Below are experts of layer 9 (counted from 0) of a mixture-of-experts language model. Rows are named router (the router's row for the expert), down (a neuron's output weights, with its number) and show model dimensions 0-191. Each number is 500 + 50 x the weight over its row's rms, rounded and kept within 0 to 999. Numbers have three digits each.
Before each expert's rows: a language model's description of what the expert responds to. This comes from a sample of Wikipedia text that the model never trained on.

# expert 61
Description: Table cells and abbreviations
router:546424578368552384546443436479513528497459499471461533495503498550463520512519508448454487427544614430531479468497483502531551470623526451536485475498470460405557480562526511510495606485474471551446518507494498546511502550506472509572575462455526556480472479530520528445496501490518515492546401544430473568503488405473467488613597533582479481624504467442579521364519486532455466565548501468391475520479603515507437514516490466528555469592577495477520566589500480360487525515429514500587523482397510577468449479504596453504548481539541507523486406500515549502555543472458473571
down4:541448411485545429540452538449481608528535476484532428430503454465449491502508510464503466476519443529543520479557548591449452497429537472494535548551553484508524428567434544395434520433563574486529586530455510464419503575516436531439461489385470455504488506446521482470540474460454473501542482492426434580558515491438444524514502553582405512484589628480503451371520489556517439487491602524434523536572529539543470529522490542505452601479602460576479529518528490426520520486454498552605422443466441461491483536464499603509435512547502508639466397497488538515496539524529416481

# expert 30
Description: Numbers and numerals
router:582442540399512441418450435547455414575578553478440536393464507478492504406421559531552493452520465429523455492515519499528600458576532459449509540487470451491495450458507561498502581496506500498470445500467493457488482499469496420526480476450488541455551494485417509458544449493497456446528446530534531391534547399538425584545536478502528526591512484468380523408495510467501454494456503490463559551513493444462352538552513525517486489536549533544445477450411424434453445407407560517595499504450545538582489455524540507579504462445492529514499356482511589494566545601553504519
down4:539472513480499490517433467534505613513573488531622535487488588487506464443520477450447554449524523431552448483437539600455486488503551498529426454470495457566525572504569442500518425602484516458536441562539552512576563414461486480455525492551456553457502414547469452540506470503501438516519504421488482517363566499483529480510544430490476449567445464421476560499511629497509437605525439524500572411561500508617467494490543545412467543475529492530522543497490416590571465508510460546573565563505548482498554500444482595631507491586472490460533438435575409498514426520498520553

# expert 32
Description: Abbreviations and initials
router:450466496413576528480534433498514486471533559552484531430546470454480510474436526508502552461525452474433358505566449498511441446581568451530569555557445352571483529408526458531451511594486538444524495468496436445536478469423583531569538485477498526519454508575513551536537474462458438484495492505482498432514574428500494540509508536536456437559509523486458460458432514472450445518516538448462530470448476508496354420575355467509554512504658458503551505468568436488520455475463490457526496458509499462538451512493518461505508436529437468597552362473508633510457531442419486487
down4:493513595471538475631539520491513483576459522498643537497559463520492489487523575522533515468451519470422600551477588515603511466469478546534597598488472506570516564484430507510485599514529503473386426435507568551441408471454430545495497562435582535533496449523498463484473452518526507455512483441540558481545491529549503506542445553546454483425596429503579496528564539517531538486472488490480532533419468523497462447431458482464545540484487414333400547423534441577525496577511493449469509551529544502511523508459516524548613504475492584481487476436554438425451516485602487547

# expert 31
Description: Numbers in stat tables
router:557376455419564438484413502478411441450520517434480529455555458445523456458465466509583473492485548432590494450550480528561561475577514501458491485461481411408588404564468436521489602389467495495511473510487496547492510640485494500476502505521498507483470518541444488526489493468526517531578407546465489506464587411493460521531598559521413449586513497491549584455517540468482469519480507521479511535377544504528411459570488521536572489562561459509453448492554488468455560462443539467593521460410571477480485482472602498520555501544589521468536429538487579538519606496567525592
down3:443493444487617513523454475469455541504486489562499531496525449415440546481481535546501481634466497440510576475511566504463425486455467556497517493450554620568492535540544532439525556468534527565539583555490568429589548553559520499447585568501510470463529453457446496487511475533505538454453481640500477487473459521559516421539524514459552395548478504492576480476559454518502448496432442522476449468634530565515419494487405509409405462518462463474566608469484531453500510547492478459479438487563513527397485575478544470521505523490447596519502582512603523546524389486373493544

# expert 13
Description: Table cell separators
router:483507530484502403477498511471413491466363540547479517556544524396488501455461509498475554491470469508462503487488499461514527611696559498635484521493505493470569479501420473554498518423443556568477514601514479525486474508535514510469550518521442472365402585477484576521552528449501497473554465581495495507493429350462536556565525484501603456476606456418504481441534547549477478582479460492427459528547556493487410481573494533435544525510526516425535613493492477440528455471447472546527532503447561503512451455489596457569538508458449495559518451486546571502513491523563525452
down4:561479455465550479462488574472467567483370468542485464499400534524522466525481512455502439557530607554368466429572600503469462560460451480444512452585520523524429468467498474458519509493454550601543504431403467569513457545456525527437484500540481494531509481502571451542579452435480534443525503492482432555441489594405509505466488486550593477460456512491474537453427490540473529450468615450519474494539476436440464491473506504407472519466489511589549578420451424563500391514525449563569550476379513523488479423592550538487461573531528471565532507475482406485516462581408461514

# expert 42
Description: Definite article the
router:400479521466494513400473534525446419607431523545496504445521503535427502499500447529467450543516465575526438482567499505564404559474537452585511521499431546543529518524502539445477624541540524458497619488492434448472469507508537504524506520605523454495515533450425576580495440425441473444480295479505508550488464490536487550539524516547511397498553555430477425447529560464462436551557525529504551505515453434535424511529467476528480570677558567414497503533446527364520453578516545549561525487571494492489523561525546489527521542473532500526470525512484593493522515513499465535
down0:460516476586613523516561508529520476522514467533459527501499540543489412424556552529460628420471532478474514429480469607548578488421492509464489504478480432386507514465434480637512538490609545551574430541590428405409532542458503466462530551485405551544522508434508527514513495459513442543493545545425462554476429490514558504513464540526498534556541608459543547394535556495496443509451505505539411524541534532504501457525544500484526539526427495546501470466562507439529469479559574523563551493467505452513423497539560449596514485404442481486533343435515545446500549511552593485

# expert 14
Description: Digits after separators
router:507466512345534434484452486509491519470497491459566506445492448409492524446516454405479498458566554510530466534504518496551515507575469459504478515468506440432588479513591541517559600527466395558495451547532485527450559514488501519588453471475511559436502511456507502520605492476522536452579539554465525516428530439453426452544524556591561466609505428487626503418586502491512465518517551423437514542486556524532429489484402482481525453623567528448515592481468470426484539408430539519604500521429526451536486478491565401553527516509463453501494377561551560541568465543449523508
down1:440491503543519522451509415570522540500500502540514514550483495447548470573534505502454464532523580459452545396427547588496564522355626515521396517492458505489558496466445451400521415472529560422458652481551503428537564488527477548469482414523501507580482545533564551471523449483552505532491440419394403508533450555509477462452550466534439414501511540435457465498450617481550518497441508410531473445495479523538520510470470520460512482482526570415519435470449514481478629546519421579561468516545404541435548515465557525391525481570497575515492523507513489534529480469514563493

# expert 28
Description: Quantifiers and negation
router:565468545469535525521498524491500509481560571533536541519477506557466488461477474496540497440596511518536367498510468486510506496522443461517524413432459463457471410493480488450509542471404567541464484509578442517435537424517451508427534439465402531455473617522478532487568398569468490520566505549554510512547542456455461567589479483569562532599476528498596524455475458551503522523502443452495556535417555490535450499533415506514514537547648562364431596473454585437544568564416555487522466504434536447572413447475559468540462445447609491491526440512485587510558545488503507536
down0:572499480534466546475559560490427524453444486540431507569502480543453428596476556460393561504445594518476472496510463505520486541500478475505553513410515528624506512413559530432599462476420486521426509491544446556567493514460579519532468544515503535582550414576483659549504526572483493521486478429537512473524450448613480556515564497576540426486458506558525482547472502486463471478521563452474550551417531513507548522575420451637513473496486482509546510604411439463414493539544496513446525513568586508555503473492410529529477562461539498620476510512528475495550563487589470425

# expert 55
Description: Ordinals and sequence words
router:498448535391547489495481457486423482477517479507486458404535459403509574446425517476464480567560495416522523535503587440549489485478463441515474489540499509446483506534509499497554634429428537430546611622509528463474546502511475459449555492437472574399473583588427526501540407463555539505499386562418490434484521446582409459442456485542501483616433436463553588432442486581470454589484478446505558519486538512492506445515533470495549531477614496533549473467486425379534550516474481523544528458424467469459549428495549506544561521512486486490513485527467490511480609494532484576
down0:467473455485598391441537550564574538562504422528471462475521427396499565410498483475480507599477480501514381541544502493531467460498550450551556510507523462478439412482557493428446441465503462425441604541366440438521603445445538460521452448545478518491461508503463605486493540487458500481448435374501464469522508479452525441449476477547478515451615552569512471460459562558413484551553553549550575497503572515538426505502502443499399482497455494496554498468501545536477569579451502540508475555448372499441535483492451571495553531437537489574475613472502558477489460470478535513

# expert 29
Description: Capital letters in abbreviations
router:494389499377637496497560458576522531542598550471516493410422575480432510452469508549445489589487436538508497559554509537524524483684433502582529530576479531491486560446491551478460533611505529490541526537505434456510462581480574546587590459545510520487481609470502501519552471531505416519493464513494483498492583398500515606506513541548562482536476444453527481545521482466533394484541490520445564483420532537442358484568496504551560508494532518487527513527536471540485546446438419540504611529519482572513524490477527502466425482605475504531431445437528483523480543503480496513
down4:515377556509463515447484475463476557585441588494506490513502552532508505475424435509465539465454551535470462479476440509479527440547543466571417532433598487539575559575440507497528537502501527471507523406463566557556489527544548521485511473490510535507529496480510409548468518469553541571416533671547486490519417528483484452522448492514428562536578435451533579601458525545570483469430432505571493420499460502571474499478475591589605431488539505447450467543558485456542561491503566490456557459507518485529509507576502479520524615612433388463404535555447549527485618504525486515

# expert 59
Description: Word-start stems of Latinate words
router:472467547534608479434418565444440482522544555442497461452531543477508532489461537468497508527559512404506507540536541489477504560588540500587454507539492421396514495559548490475530614476432551525499520458546481494536523505465564550507552394596506553412435552459525591498502541528487521488589502559553478478424465470553539510570539517559482471578447550437493464506433430459490512512587496385537479411544449445493508450491466630441396460578563448510505508475543418476499540518459538656617510543494624511429461435557500533548499536484498489541513451537532529573519470466476481516
down1:534497457489493522512460445528535449606523471449544479518523524460438521498505520481532509567488522516444488360561433532495513548503604537522580489512468529462400454525476505485557474498460540441533473538545497470460395533506493563412488416445497548535585575503554434439542547481458565488436504483419481481454556455464414393500482447561488568441556379568492534598480452468481416572482521495461492567541478546484504497459456415527443502455512569581475488548488503599511489520419504414487448544579500535593480509547573537516494502576472434443524489442533525444455405379360509440

# expert 17
Description: Leading digits of numbers
router:470397422374529552463503476484473529529514580461521535512483442505491518445467521484539593562477540454529485558596586455533553525515527474470566488505479369467537485450543536524498554419403425559493563541543456520488553610495576533558391539471484466464493584450464550518498451496484461532521420488651530422511566403509495536501503460447478452520515425520496437527570474505566452438517465439523583496568487587569412449533541511600517461564502505426444519557490523453496496564365484497550519438524484467449547495466562517474482564466559565542489502553482526489500539491629518534
down1:520482569523479487420502468479549522568522463405500486462434462518403521424416518419585460484331444465426440594482439607454463449530469479594568569587492501482522569556556564500603557501471427482525383464484465374519472542492448585562551528500528472425450413511470506464559531564574527458489508508467411456450513443447488451481496529429525579568553547529481522467492424523498547476493587522530520434461494509559497489492591513477533498479466433514577501487460513495562426526447468475507463506459521504497477521427440496499518480559535485485593581519524521443543472398515489586

# expert 43
Description: Line breaks after headings
router:457450524461605545482428525565470424506413461508471500492456498477504498424438512477519499579526506414517462488493583539582528503567456441456540504548449447421470515529472489529425547529430502512548525513478486443431478495535509528533531402453487435448450575477485511566553420457445440471446318493585422515518493513454485558506563487510498487618487449468484444442585445461531418532513500426524569576546561476539431561450413531446424445517609452547586535491438425500435547494522547399553592538527499568459524522488524489531549441508580545508496527588485567562512536471441521506
down0:525521442522511485485502482554502560560491492462432468555501547531482438494537438493547538458562500484573420507479536431486508444488516453481497489412527468517379507481545500465556537516386474433450492495553481518613552414531475528388483541479499524481478530493379553457607430531501445411536481489578486605536551553475473441508547533541388505560437411525496463576483486507444527524552555533564411664496489401436496520493556595511534564456528495495539522536525535481474440500465473596506464526462540511501476426542520621565547428527529619552505555531466467451489590521569494541

# expert 19
Description: Year numbers
router:514451510459553409461523526555484466523378561435502521544480530489432514529451490503429536522516543453557540536460504558545479481504524501468511550502543373506521514519536497572521577484507468385516484552379561450381532475503507563519453494460494435500407490601375514540506557491423508501473348523489536490504547423499524543492581598503436521514494507443491510505538523521534452528464528460423509467545498457585357555548450562515500495495423571517446574555462446465550548528580505431517596566446578467551570464479548422496559552507489497573474414490424566504493558526505530574
down3:471514490578503467473500473340452495562490545485481452507535508456520506555578486477589449480433448505400490413587393520548419513543512515459597519484540421587448550405457518549425546513530464479449463482468485455587498566523567465557545525457490511513477574497508557488544558558460457424572583561513520349520448560487452449472489495568492582560472460475506481521561454503440486532486491374481525456584434568520494526471539498501491531502511512551521517492419522521529495645504488458554460545458555508500455578446454561514568447533546516502415597586489477454482558556435507448

# expert 45
Description: Digits and numbers
router:514440433455505516424445510533458480503534533543521527433569417465459512530512505443491454579536498438544546534482487503569538549649482504449574494530476394544587537475467502546472561535428504503484463560505522624428408520533523472617497405523499529476376541488428474539466465497457526529561452480465421511509504480522533596481409471505544526500419493422498466469506471514492504551522511495560481491487493506442359569496478501512418481643518491538466556515499504502394461414600465524592567510479491496612446520452550448543438587519485493526525420518509535555553613529480553514
down3:593574459511505551498544497480448508565522493504470519469510530556441489491509439458592461512549574449595483477500516501436546519567422551520495498526510591522440421552488446513398494501561460483543442528554509594562439451491524528468539458563505496495460533461476466470436444523485569521418468575410474629433410512519471464539514533555555454422489599455554450472600468447569425528488459419501525423537466508472491550442487645444435475534537541533597496459457574451487575424588506438521517555557472476471408450501525491565458477446533508504548589459546542457471586604500458505

# expert 47
Description: Model names and years
router:564435521357613418522439489550464486461522506411510537461466481518488495440483517450475505477498580451511491512517543503546501460644491437522517502494460388413558455529520497492524590470492460527475470547510496485513517556485487474574486451480513540484459526540527534462506512471496515466529415656467497519501526434495432512583538491592527479665500451467558542422520479515495492526524510430423500557460588538529371528570479485498535469618570469471528578501522454446477547458443520473578530500361547542500443473491612454527520513480527504498498339532542553505562513469445517512
down4:439506473487458487435487397474516526504458473454474495593603479547509480540551426503478445521494570555513474546462556565464490463549513564555450415455493428390426488515587511619521460450423415491531464498539461578543580590481534430548444471444447525511469500415566502455471447448531499611439515560540511397510447475464552470363452456464426460481524499467415424522518417511525549499501504458452481451451579501505505528503559470474561499408515505536476405503529607591498508581525474480565481511474537540502527503482428476628553478375513475537489471507557502559579473532510489506